Experts of a small language model.
Size: 9 layers, width 512, vocabulary 50257.
Training: a variant of SOAP for the experts, 463M tokens, 3775 steps.
Below are experts of layer 2 (counted from 0) of a mixture-of-experts language model. Rows are named router (the router's row for the expert), gate (a neuron's input weights, with its number), up (a neuron's input weights, with its number) and show model dimensions 0-63. Each number is 50 + 15 x the weight over its row's rms, rounded and kept within 0 to 99.
Before each expert's rows: a language model's description of what the expert responds to. This comes from a sample of Wikipedia text that the model never trained on.

# expert 10
What it handles: Word-initial fragments. Opening pieces of longer or foreign words and names, such as extrav, ineffic, aggreg, Galile, Ch, oc.
router:55 43 65 32 30 71 63 63 46 49 34 69 51 76 41 50 59 53 46 46 41 43 78 60 36 51 54 62 71 55 21 39 44 69 51 55 47 52 00 45 32 48 56 50 69 30 43 47 54 53 40 46 68 60 74 67 43 41 43 60 73 58 60 22
gate0:40 45 45 50 42 59 65 55 56 64 32 47 61 51 39 35 40 48 51 61 67 59 44 33 47 34 36 32 49 52 51 60 52 29 45 62 95 45 74 30 48 59 37 29 70 19 49 50 60 35 59 41 53 40 38 54 31 57 54 58 36 56 62 56
up0:53 62 52 59 64 51 63 66 51 55 54 36 57 48 39 29 19 49 44 71 45 44 46 47 37 47 84 46 64 55 34 63 55 64 50 42 64 41 80 32 64 45 50 56 35 24 60 65 45 59 72 54 52 38 56 50 57 45 70 52 45 74 42 40
gate1:63 26 29 46 44 43 43 47 40 47 69 44 67 42 54 51 48 43 10 56 15 60 78 65 51 56 53 37 33 48 56 67 53 81 49 68 65 68 45 12 50 62 38 58 57 46 47 40 50 49 31 41 60 58 65 56 35 47 71 67 42 31 35 53
up1:38 50 56 68 50 41 57 57 40 63 57 48 52 36 32 46 38 75 18 48 46 61 83 42 37 35 57 29 34 46 53 45 69 58 51 44 63 41 36 46 20 55 36 37 62 49 58 54 81 42 36 45 68 64 95 56 27 26 34 52 39 07 60 53
gate2:78 49 39 26 02 34 52 59 55 45 51 24 43 42 15 58 77 66 60 35 61 51 32 70 32 21 48 51 57 40 52 36 42 66 20 83 64 69 44 39 49 60 35 26 20 36 58 73 58 42 39 65 44 44 65 45 36 55 42 51 84 59 75 43
up2:27 49 71 63 66 57 30 47 39 44 57 62 60 54 68 50 36 65 59 53 41 38 61 33 65 55 57 45 39 72 55 34 47 45 99 21 24 32 74 64 52 52 62 60 82 74 71 26 30 63 35 73 61 50 24 56 42 30 72 45 48 37 10 57
gate3:28 42 52 50 62 26 67 53 45 36 36 11 53 63 70 33 58 52 56 54 53 77 39 47 64 46 37 25 79 48 39 40 27 72 57 47 41 37 43 45 34 40 42 62 49 38 49 37 57 61 53 64 52 43 63 76 70 55 60 26 42 22 43 31
up3:52 61 59 26 51 52 44 58 70 68 57 73 35 58 23 73 43 61 17 45 42 39 70 29 36 57 84 42 39 39 57 55 81 59 67 62 78 29 18 52 30 39 61 48 69 42 63 56 28 45 91 65 32 48 67 25 26 38 54 76 71 88 57 38
gate4:35 43 54 52 52 45 37 50 60 50 22 54 32 55 18 35 52 49 62 65 55 72 50 50 55 24 00 80 62 59 37 67 62 59 92 51 55 49 20 49 58 47 40 43 78 38 44 57 49 32 43 58 50 61 63 61 46 57 30 16 43 47 58 37
up4:33 34 59 42 61 29 35 63 58 49 22 62 43 49 39 41 56 40 55 47 68 83 64 69 53 50 13 87 68 41 40 66 64 61 88 47 54 62 25 35 57 45 43 48 72 32 54 58 56 22 43 65 62 74 49 59 44 62 38 31 43 43 49 58
gate5:36 39 56 65 46 88 22 58 68 53 79 55 27 51 66 51 36 39 48 42 37 44 56 37 49 57 23 66 45 43 17 52 58 53 75 28 55 38 56 48 60 57 65 27 29 53 43 39 37 29 49 52 58 19 90 54 40 52 57 54 34 48 69 50
up5:43 44 55 34 70 48 57 59 49 61 79 41 37 41 77 70 47 29 69 28 36 55 45 39 26 74 18 49 50 55 14 39 83 41 55 43 53 44 36 55 52 46 60 44 31 33 53 39 52 53 52 50 56 52 57 81 57 53 49 62 45 62 82 67
gate6:61 27 62 34 77 40 19 19 73 55 42 43 54 60 29 30 21 47 36 46 52 44 50 44 40 64 50 36 43 33 35 63 51 39 62 60 65 30 52 55 46 20 43 48 59 39 72 46 32 66 34 31 30 16 61 57 49 55 39 72 45 28 49 67
up6:23 39 46 28 62 64 41 47 41 72 55 39 36 57 30 40 72 59 25 56 75 41 51 33 47 55 77 37 28 55 44 59 72 61 85 73 74 73 61 55 49 46 67 62 35 54 76 44 54 46 65 54 31 47 51 29 80 54 35 59 51 46 71 56
gate7:51 66 57 60 30 28 81 71 31 51 54 52 56 38 54 43 55 47 07 62 46 58 55 56 58 38 34 30 49 65 62 32 55 35 46 24 40 46 40 41 60 63 64 20 61 39 57 66 52 28 43 50 38 79 40 49 61 30 27 52 42 29 70 55
up7:32 63 56 60 41 34 70 49 40 67 74 47 55 40 56 35 42 38 14 75 42 52 47 43 79 38 48 43 49 44 30 33 51 53 71 25 47 69 66 48 49 46 43 48 57 13 39 43 51 31 81 36 41 99 66 35 64 46 35 50 46 56 66 48
gate8:57 56 55 59 48 38 73 29 18 28 37 23 60 45 75 40 43 22 74 52 48 30 63 37 79 45 40 50 55 60 68 99 58 64 45 36 47 33 32 63 44 45 58 77 46 33 66 54 84 27 40 44 38 46 74 32 51 18 45 49 57 57 33 58
up8:57 57 42 46 56 52 35 44 70 47 40 74 47 58 60 50 43 88 23 44 43 62 32 45 23 66 59 41 65 54 13 18 72 57 63 60 20 79 47 52 35 49 40 17 47 54 53 34 38 62 67 32 53 57 43 40 56 60 25 68 48 52 44 31
gate9:70 39 36 33 63 52 45 27 48 55 67 70 54 49 25 71 63 26 40 41 41 49 51 52 25 54 40 43 57 56 46 77 51 29 81 76 77 32 65 51 65 30 55 55 70 79 60 82 66 77 44 69 28 46 30 72 47 62 32 40 41 81 63 39
up9:55 53 49 57 45 66 30 66 34 44 45 27 61 53 88 60 65 64 40 56 26 29 69 73 54 45 60 41 56 54 41 58 60 56 37 26 09 32 56 81 57 60 34 50 17 51 57 47 37 42 56 41 65 61 55 42 40 37 42 76 33 42 33 62
gate10:40 44 40 21 64 61 37 32 38 70 71 60 65 44 62 57 45 69 52 42 63 81 38 82 70 59 61 59 53 57 56 34 56 05 71 47 76 36 47 40 22 46 34 35 45 26 52 41 59 53 32 40 48 65 56 59 81 55 38 59 47 85 27 69
up10:45 58 54 40 98 53 36 56 51 80 57 51 36 46 62 28 42 39 34 35 56 89 46 77 66 30 38 54 57 59 39 46 50 56 71 54 62 40 29 41 50 49 52 24 34 42 59 88 62 50 52 35 80 81 58 46 45 50 16 36 56 50 57 53
gate11:36 34 49 73 35 79 56 41 43 36 47 73 52 60 63 57 43 66 47 64 65 43 44 47 25 50 52 30 47 49 30 55 72 55 53 53 28 56 69 54 66 51 15 44 47 43 21 54 60 67 34 70 60 72 23 62 74 61 46 77 47 50 46 46
up11:42 65 71 25 46 57 63 56 53 51 23 33 38 61 59 54 49 61 43 38 53 59 39 49 42 66 30 45 71 51 45 26 61 65 42 36 38 59 45 60 57 35 70 50 75 28 53 40 44 48 63 86 46 42 38 67 72 69 45 51 59 52 16 45
gate12:73 27 74 46 42 59 54 64 44 64 61 47 19 49 28 43 43 38 84 39 37 65 54 53 27 57 74 41 44 42 64 50 56 37 60 62 48 37 35 43 69 56 58 48 43 50 60 59 41 73 31 34 69 54 37 77 53 64 56 75 18 58 51 39
up12:77 14 38 61 49 56 42 61 61 43 37 29 29 43 29 46 53 65 71 41 35 66 70 55 31 49 66 42 58 45 48 75 57 43 58 59 70 39 73 29 61 56 74 42 58 21 47 30 28 74 25 28 70 60 42 46 58 56 65 62 45 46 40 30
gate13:73 24 40 31 45 43 80 55 42 50 51 70 39 40 13 48 84 51 78 68 59 46 50 51 34 36 50 51 68 50 51 67 40 57 78 79 43 63 24 36 27 58 51 54 65 51 59 40 36 47 29 52 55 23 49 53 67 35 63 51 22 56 56 55
up13:67 33 56 27 46 47 59 31 51 48 47 37 45 43 13 51 65 37 65 57 58 38 45 61 46 51 46 74 57 47 43 58 44 67 59 71 46 56 27 59 36 63 54 30 90 41 49 41 25 63 20 68 34 17 43 31 49 57 65 59 37 42 57 55
gate14:63 61 57 53 56 31 63 42 31 65 40 45 62 50 37 13 40 29 37 66 20 20 47 39 61 41 20 16 58 57 48 53 34 57 55 32 77 55 57 61 31 60 68 53 52 24 56 36 60 49 34 34 42 70 50 38 50 55 56 76 45 53 66 27
up14:44 50 57 71 56 59 35 26 39 27 44 36 56 45 47 69 67 65 59 38 75 72 31 51 76 52 84 54 40 34 58 53 74 90 73 42 44 79 32 66 67 31 33 45 28 89 27 35 42 66 49 56 55 50 55 70 30 59 47 44 68 39 53 59
gate15:84 27 55 58 16 60 69 56 58 32 66 53 54 41 81 55 68 58 63 35 77 42 32 44 59 62 29 71 68 67 64 49 51 77 71 54 57 57 47 53 38 64 77 28 34 27 35 70 76 41 37 54 56 80 44 26 53 40 27 48 75 31 41 34
up15:89 37 63 58 26 50 79 78 47 53 77 59 53 53 72 44 35 52 74 22 68 55 51 51 55 44 42 68 54 71 61 61 52 70 54 67 38 85 57 54 54 86 76 54 41 50 54 46 57 27 45 41 51 72 48 31 45 52 22 52 65 22 36 40
gate16:33 35 54 54 46 41 55 69 40 65 56 47 74 50 50 34 55 49 61 45 50 63 54 32 31 35 49 20 44 53 80 55 72 49 54 65 12 65 33 47 59 65 41 18 52 56 56 52 29 57 18 44 47 18 48 31 59 55 44 76 56 54 60 55
up16:56 89 35 46 38 49 33 63 50 30 27 64 17 58 68 58 62 58 53 53 67 34 29 58 78 82 53 62 64 50 69 64 41 45 45 43 75 45 86 54 40 46 62 85 59 46 41 29 53 21 61 56 68 71 39 60 39 47 71 23 55 52 44 51
gate17:70 60 56 19 26 58 30 28 29 45 69 61 37 47 49 54 48 39 56 42 36 40 60 51 57 62 49 59 69 35 62 61 66 45 23 32 66 51 17 14 63 44 54 37 61 57 75 61 23 53 54 84 42 39 27 32 61 61 14 56 64 81 81 39
up17:78 28 45 27 29 50 53 37 57 43 57 53 61 40 22 39 46 32 55 57 27 45 58 41 54 72 33 57 62 66 50 44 60 32 23 32 59 33 40 41 85 49 49 39 52 33 84 60 35 48 57 57 51 53 40 19 78 65 38 40 62 65 85 38
gate18:61 35 46 40 38 51 23 29 33 56 67 69 58 53 38 50 94 41 33 51 65 57 58 56 29 58 46 37 59 41 48 40 51 61 49 37 21 70 50 45 26 48 56 14 56 68 56 39 36 34 58 79 49 51 55 67 33 45 48 55 24 53 08 62
up18:33 62 49 59 62 25 59 53 57 27 31 21 44 61 34 56 35 69 30 35 52 53 45 53 50 52 31 74 49 46 49 41 41 51 53 52 66 49 45 52 83 47 50 74 57 38 46 53 48 41 50 45 50 69 20 39 51 55 39 42 61 35 68 36
gate19:61 37 33 81 55 41 48 57 53 62 36 44 70 49 46 84 80 35 65 72 26 46 35 48 51 15 65 81 20 49 43 59 42 44 47 40 55 38 41 53 64 41 46 38 42 71 42 40 51 90 43 35 29 75 57 15 33 13 47 49 33 55 64 46
up19:55 17 36 53 38 46 51 51 60 64 27 47 63 48 41 73 58 41 49 46 29 39 30 59 46 40 52 58 27 68 54 72 23 56 50 53 76 64 38 48 76 29 41 32 52 74 41 39 59 80 36 30 25 55 55 29 53 02 74 71 39 50 57 52
gate20:66 33 48 63 32 47 22 59 57 72 33 46 55 47 69 25 16 33 23 69 76 28 43 57 62 72 64 35 69 40 66 49 27 68 49 26 55 51 45 56 31 39 38 51 59 23 36 48 56 57 84 69 53 25 32 47 28 37 68 38 48 42 65 61
up20:63 54 47 57 50 62 29 65 58 67 60 51 65 58 66 13 49 31 37 61 63 31 61 62 54 54 43 33 55 53 61 76 34 64 46 59 72 28 43 49 72 42 31 62 40 21 36 31 50 42 92 52 63 22 57 60 39 45 62 29 60 47 55 66
gate21:35 65 36 82 40 51 51 49 28 42 51 48 70 51 65 34 48 52 57 39 54 86 39 53 51 41 58 28 73 34 70 68 39 17 66 40 70 46 57 48 65 48 37 64 44 37 35 41 52 57 17 34 75 67 67 68 38 71 74 38 35 50 30 56
up21:58 33 47 44 57 54 42 43 48 36 64 67 53 44 52 75 56 35 78 66 27 34 44 35 39 33 44 59 45 58 58 27 55 70 34 61 41 50 56 44 30 53 64 30 52 38 59 57 51 45 84 75 33 61 58 43 52 25 52 51 53 69 38 36
gate22:57 42 87 50 75 37 36 82 38 55 48 48 37 55 16 65 53 54 69 36 61 42 43 72 66 53 36 20 46 65 51 62 63 41 41 44 50 35 44 50 70 65 61 43 41 55 43 69 31 35 46 54 46 03 42 66 67 67 38 70 48 64 32 43
up22:44 61 66 48 40 25 35 84 36 48 53 58 66 67 35 48 30 47 45 46 74 38 43 68 59 63 21 19 54 52 42 41 60 31 63 49 31 59 40 50 56 90 60 38 76 37 39 38 15 31 61 47 49 06 26 76 65 48 29 54 47 55 38 45
gate23:67 48 43 43 56 36 60 54 30 48 63 38 32 45 41 42 62 71 61 63 63 58 43 56 32 69 63 61 70 33 29 27 83 75 54 54 42 57 67 57 65 32 50 20 62 89 42 37 56 67 62 76 58 34 40 75 45 85 62 67 56 39 43 32
up23:59 56 31 54 53 45 62 62 34 53 44 30 31 36 62 75 47 56 71 34 33 61 42 38 60 57 52 46 76 47 52 36 75 56 41 59 56 69 48 34 48 33 46 31 63 71 37 43 53 38 78 60 39 57 39 60 44 78 45 47 88 22 54 34
gate24:64 39 38 62 62 31 41 26 28 17 47 44 62 74 58 38 68 35 15 58 45 36 64 20 46 43 64 45 38 23 68 74 58 37 57 19 46 65 72 67 77 85 69 47 52 56 45 42 51 50 43 49 44 70 47 63 86 27 52 37 67 50 72 73
up24:43 50 84 64 34 79 45 42 58 56 36 39 45 28 43 45 15 56 55 73 59 44 41 50 74 14 49 57 49 31 66 57 68 33 49 69 54 44 31 62 33 51 43 59 34 37 16 79 38 48 60 38 61 57 46 44 58 44 60 53 25 30 35 47
gate25:48 62 58 56 47 37 77 50 35 52 53 40 54 61 38 64 40 42 49 70 42 34 57 38 86 38 48 38 55 20 51 55 39 68 56 36 52 35 40 52 45 50 55 39 42 37 44 45 53 38 45 68 28 56 51 63 24 20 76 58 50 32 35 41
up25:50 32 45 08 48 51 31 50 63 51 69 63 39 55 41 43 78 41 51 51 50 48 38 66 35 45 52 60 50 59 22 56 68 32 39 38 36 63 31 79 47 53 75 48 59 56 48 70 33 53 69 76 49 42 49 51 38 70 49 19 45 68 33 32